config = dict(
    hidden_size=160,
    n_experts=64,
    d_expert=112,
    balance_loss=0.00201,
    vocab_size=9040,
    attn_scale=0.177,
    init_std_qkv=0.0395,
    init_std_o=0.00884,
    init_std_down=0.00884,
    decay_fraction=0.935,
    decay_shape='cos',
    batch_tokens=65536,
    doc_mask=True,
)
Below are experts of layer 2 (counted from 0) of a mixture-of-experts language model. Rows are named router (the router's row for the expert) and show model dimensions 0-39. Each number is 128 + 32 x the weight over its row's rms, rounded and kept within 0 to 255. Numbers have three digits each.
After each expert's rows: a language model's description of what the expert responds to; "comes after" lists some tokens at least twice as common just before its tokens as in all text. This comes from a sample of Wikipedia text that the model never trained on. Tokens count by the router's weight.

# expert 26
router:116150173099112129146138100169170165075101127162148115108094114114087115150104119129234139044110109165088182101165123166
Description: Digits 3–9 right after 19 or 200 inside years, as in 1955, 1970, 2006; also other multi-digit numbers.
comes after: "9", "1", "8", "2", "0", "7"

# expert 55
router:181158164118087090161119055122142166072111116156128129069108120110144120134074095128135114106106067162078147148104164176
Description: Semicolons separating items in results tables, race records and name lists, such as 7; 4 or White; born, plus colons and pipes.
comes after: "5", "4", " •", "3", "0", " tick"

# expert 12
router:226142158142109145136099136140139133084142069155104096078093155152123115133117120076163060093128071126087153150160120159
Description: Pipe characters dividing or opening table cells, mostly in stats, election and sports tables, plus section markers (===) and semicolons.
comes after: " |\n", ")", "\n", "|---|---|---|---|---|\n", "===\n\n", " —"

# expert 35
router:156207137098120134118160068165090162129144115159186141078092143125100118165093089114124121092157094183072150162110145191
Description: Lowercase pieces right after a capital initial letter inside names and titles, such as D-og, D-ang, G-og-ol, F-ion-a.
comes after: " D", " B", " P", " F", " K", " H"

# expert 0
router:124123141114064140091064118189133138133152069175126112071127140122118109141090101109198100113153121149151173169113110159
Description: First piece of capitalized names and technical words, such as St in saints' names, Par, Col, Tr, often in lists, tables and species articles.
comes after: "-", " the", " of", ":", " and", " U"

# expert 37
router:132172203064065122127156081147139176105112115175135150103123159085136158119077112119163134078117064129142105162137128163
Description: Closing parentheses, brackets and quotes, percent signs and ordinal th after numbers, mostly in tables and lists, such as (16), 7th, %.
comes after: "4", "3", "5", "7", "6", "8"

# expert 51
router:175184139132070133138112079187119167143072132146113101090114173172110128124138137151149110101168082167122132150117170148
Description: The articles a and an and number or quantity words such as first, one, two, only and more, usually after verbs like is, was, with.
comes after: " is", " as", " the", " with", " was", " of"

# expert 53
router:182139152173093128139117097147163107113117140139143120085122176095116137171104058140155144111105053154103152092136147120
Description: Words and pieces containing ar or art, such as War, part, Court, Walmart, material, plus the digits 9 and 4 in numbers.
comes after: "1", "m", " m", " M", "M", " World"

# expert 39
router:159137155092107116088094130155161124096096129181076134129104147125090107158130126077152066095134093144144152160136085166
Description: Blank space tokens in sports and election tables, word pieces like ch and est (grandchildren, longest), and quantifiers such as both and those.
comes after: " |", "|", ";", " out", " on", "aged"

# expert 34
router:183153144118112092120130140184112159102093123149179106080132118102101138142110074140197105077121072146115156132163084189
Description: Digits inside years, dates and scores, e.g. 1998, 1–1, plus the word there and pieces such as il, ut, e.g. aqu-il-onaris.
comes after: "0", "9", "1", "2", "8", " comp"

# expert 31
router:148142170088096113136106078171104193108137074131144123100108145060139128235081094124154131101134107124143140155173115161
Description: Short pieces in the middle of words and abbreviations, often after C or M, such as A-nt-onio, Am-end-ment, b-arn, ind, ant.
comes after: " C", " M", " c", "C", "M", " m"

# expert 23
router:117187126115095167060084113122130108136111107107154119127082155123127113129101083100226122080097090205102142140131096153
Description: Spatial prepositions and verb particles mid-sentence, such as over, up, out, between, under, back, often following a verb.
comes after: " the", " to", " a", " was", " and", "ed"

# expert 18
router:184173138126079062083082086102124191124094114170168069095105109158103149194091101100121126096125081134116161155138122136
Description: Digits 2, 3 or 4 that begin a number, such as the 2 of years like 2019 and 2000, scores, heights and table figures.
comes after: " ", "–", " (", "0", "1", "^{"

# expert 29
router:137152168121131083100121106152131160119112126191146059118089160149113128178065137149136091113070113218137185156143140146
Description: Latin-style prefix pieces starting a longer word, such as re, un, con, sub, trans, ex, usually after an article.
comes after: " the", " a", " (", " to", " and", " an"

# expert 61
router:158123183100100094107087102156199125077133121164135141081116127116126107110104127076182108101085138153138157073159129137
Description: Standalone space tokens before numbers in dates, codes and coordinates, such as Ju 88, June 2007, LA 712, and adverbs like formally.
comes after: " |", ",", ":", "|", " in", ";"

# expert 21
router:156112155136045120093136105135148158111088035202123140138105107101145127162102091126193147078149078192098135107143133174
Description: Country and organization names such as US, UK, Germany, FC, plus $ and uppercase acronym pieces in tables, like MPC, JPL, UTC.
comes after: " |", " the", " P", " U", "U", "E"

# expert 11
router:142184156131120136153131138203111129088084113196170107108130108116150127144071076115144129105153111172117128119132111202
Description: First capitalized piece of a split proper name, usually a surname after a given name, such as Mer, Rog, Bur, Mc.
comes after: " L", " |", "-", ".", " Ch", ":"

# expert 15
router:149130137160109100138104134184169170057106144141147123104117112154114120183095121122201124125137115181117145147165101137
Description: Capitalized opening pieces and inner pieces of non-English proper names, especially J, Z, Sh, Is, j, as in Isayev, Manjiri, Punjab.
comes after: " |", ":", "-", "|", " of", "a"

# expert 33
router:191109119098086079085119084152116177088101115154115112106146110104131122153062100090154102097146095149128136155140123134
Description: Single capital letters beginning a word, often the first word of a paragraph or heading, or a surname, e.g. M(eller), C(auwelaert).
comes after: " (", " \"", ".\n\n", "\n\n", "==", "==="

# expert 17
router:178167123149109093089121092195094121096099140163137126010131180118175148146071128124168122121130129134133177111138128158
Description: The digit 1 starting a year or number in dates, tables and scores, such as 1780, 1952, 1–4.
comes after: " ", "0", "–", " (", "_{", " −"

# expert 50
router:119169177118074096117081074117101164112115128156081117098105145103124104114110127110188133103085088121122188127148159152
Description: Single capital or lowercase letters opening a name or word after a space, such as P-avel, C-eltic, T-ischbein, m-oons.
comes after: " |", " the", "-", ":", " of", " and"

# expert 49
router:160180198151082159099121079163119155132105140179135095121112087120088099166109090127133147104095090171140139131128120156
Description: Participles and common modifiers after was, had or the, such as established, held, called, known, also, other, former.
comes after: " was", " and", " the", " a", " he", " were"

# expert 41
router:178170162188116084114078112113129173120097115162115142063112121123118125129160121081143148117142093184074090126148099103
Description: Linking words after a comma or noun that join items or clauses, such as and, for, by, with, as, or.
comes after: ",", "ed", " such", " known", "s", ")"

# expert 40
router:102101186145098139060122065134134169066125111158196085096148095129125133168138107100151188119147092153138141143103121135
Description: Pipe separators between table cells, usually after a number or name in sports, election and listing tables, e.g. "114 | 60".
comes after: ")", "0", "3", "5", "4", "6"

# expert 47
router:199154104086106093130081089139101131109118106142160088083160141116080104161114133115196164090091075171117153123138152151
Description: Subject pronouns, relative words and auxiliaries opening a clause, such as that, he, it, which, had, after a comma or verb.
comes after: ",", ".", " that", "-", " and", " where"

# expert 9
router:157158115126081120087103131194138166113121070163100159114109144107061137108083103086174138135142079108120158100193155192
Description: Periods ending sentences, often before The, He or In, plus decimal points in table numbers and list-number dots, e.g. 7.3.
comes after: "0", "3", ".S", " No", "6", "5"

# expert 38
router:122167145126117115124126124174124145081076106126172094104110104155116073139094062125165123128149068155105134135149141159
Description: First names and place-name words in prose and tables, such as John, New York, Boston, Brooklyn, Street, Park.
comes after: " |", ",", " the", " New", " of", ":"

# expert 20
router:133112174197087136144099090140120143120055145175083135107094137141107115150111075103175127061116110164127196119167157203
Description: Nouns and verbs about films, albums, songs, books and games, such as film, album, composed, Track listing, Release history.
comes after: " the", " a", " The", " and", "'s", "-"

# expert 28
router:134165242172084102079136134140124130117069123166141146105109162112104145176113081137175141068090092155133163122124097146
Description: Nouns for government, military, services and technology, and endings such as -ction, e.g. Section, Army, Defense, recommission, Police, television.
comes after: " the", " of", " and", " a", "'s", " Air"

# expert 1
router:204167159152105099117066096127101140132066085127126090118068195129126089166061082108134104092086084133099124104149086141
Description: Early pieces of words right after S or s, such as S-aw-mills, S-old-iers, se-arches, plus leading digits 1 and 2 in years.
comes after: " S", " s", "S", " ", " R", "s"

# expert 16
router:164123186153081117115102113138091142125072147189108158075102182118117071128098116089139090064109108188164125144127148156
Description: Bare space tokens, nearly always in table cells after a pipe and before a number or empty cell, e.g. "| 0", "a 2018".
comes after: " |", "|", ";", " in", ":", "In"

# expert 63
router:154129183159085164099097103138122110143127090146155161124079098084135107168096148132152120064115088117130176143128087154
Description: Nouns naming institutions, places or groups after the or a, such as University, Party, family, city, School, District.
comes after: " the", " a", " The", "-", "'s", " his"

# expert 43
router:163169136142102099098104046139115157053098099128103161057061171128165118129084071145116132094151110192083154162083140135
Description: Digits 0 and 9 inside years, numbers and table values, such as 2-0-00, 1-9-64, Hot 1-0-0, plus million and billion.
comes after: "2", "1", "0", "9", "3", "–"

# expert 27
router:159142148135081064111140105066133192095080106107139132049106131125124134183118142119145097181169094139126145135098092210
Description: The word the, plus possessives like 's, his, its and their, usually after of, in or to and before a noun phrase.
comes after: " of", " in", ".", " to", " for", " on"

# expert 30
router:151146203134051139111097149152181136116093131145128066090075174109103096154109112084194097087101111163129198124146105145
Description: Words like National, First, Final, Total, United, Federal that open titled names or headings, in sports, geography and administrative text.
comes after: "-", " the", " a", "\n\n", " and", " to"

# expert 25
router:167132158107083095090105140140122130062090126164161112122108137154133115151063068063154144119064089173129199080142137205
Description: Opening stems of words after the, a, to or was, finished by a suffix like -ed, -ate or -ing, such as indic-ted, requ-iring, activ-ated.
comes after: " the", " and", " a", " to", "'s", " his"

# expert 3
router:152203187123113128097093079138147167123142111155151146094093157077147080101111111101173113112127123168100152103105181165
Description: Single digit tokens inside numbers, mostly the last digits of years, decimals and table figures, such as 1962–196(3), 5.(9), 7,8(9)3.
comes after: "0", ".", "1", "9", "8", "2"

# expert 14
router:106149150169101111142123091160118194111149119105137116077137151098164099180086123071127101099070091174115209118105155117
Description: Hyphen bullet opening a line in lists and infoboxes, such as "- Date of birth", "- CAS Number"; also hyphens inside compounds.
comes after: "\n", ")\n", " |\n", ".\n", ";\n", "==\n"

# expert 62
router:215124154116089101141105122168117153120125100129118106114116109138152123180071093136145082060126084131108141129170125127
Description: Digits 4–9 as standalone numbers or following digits in table cells, statistics and years, as in 64, 8,591, 6.62.
comes after: " ", "1", "9", "2", "–", "3"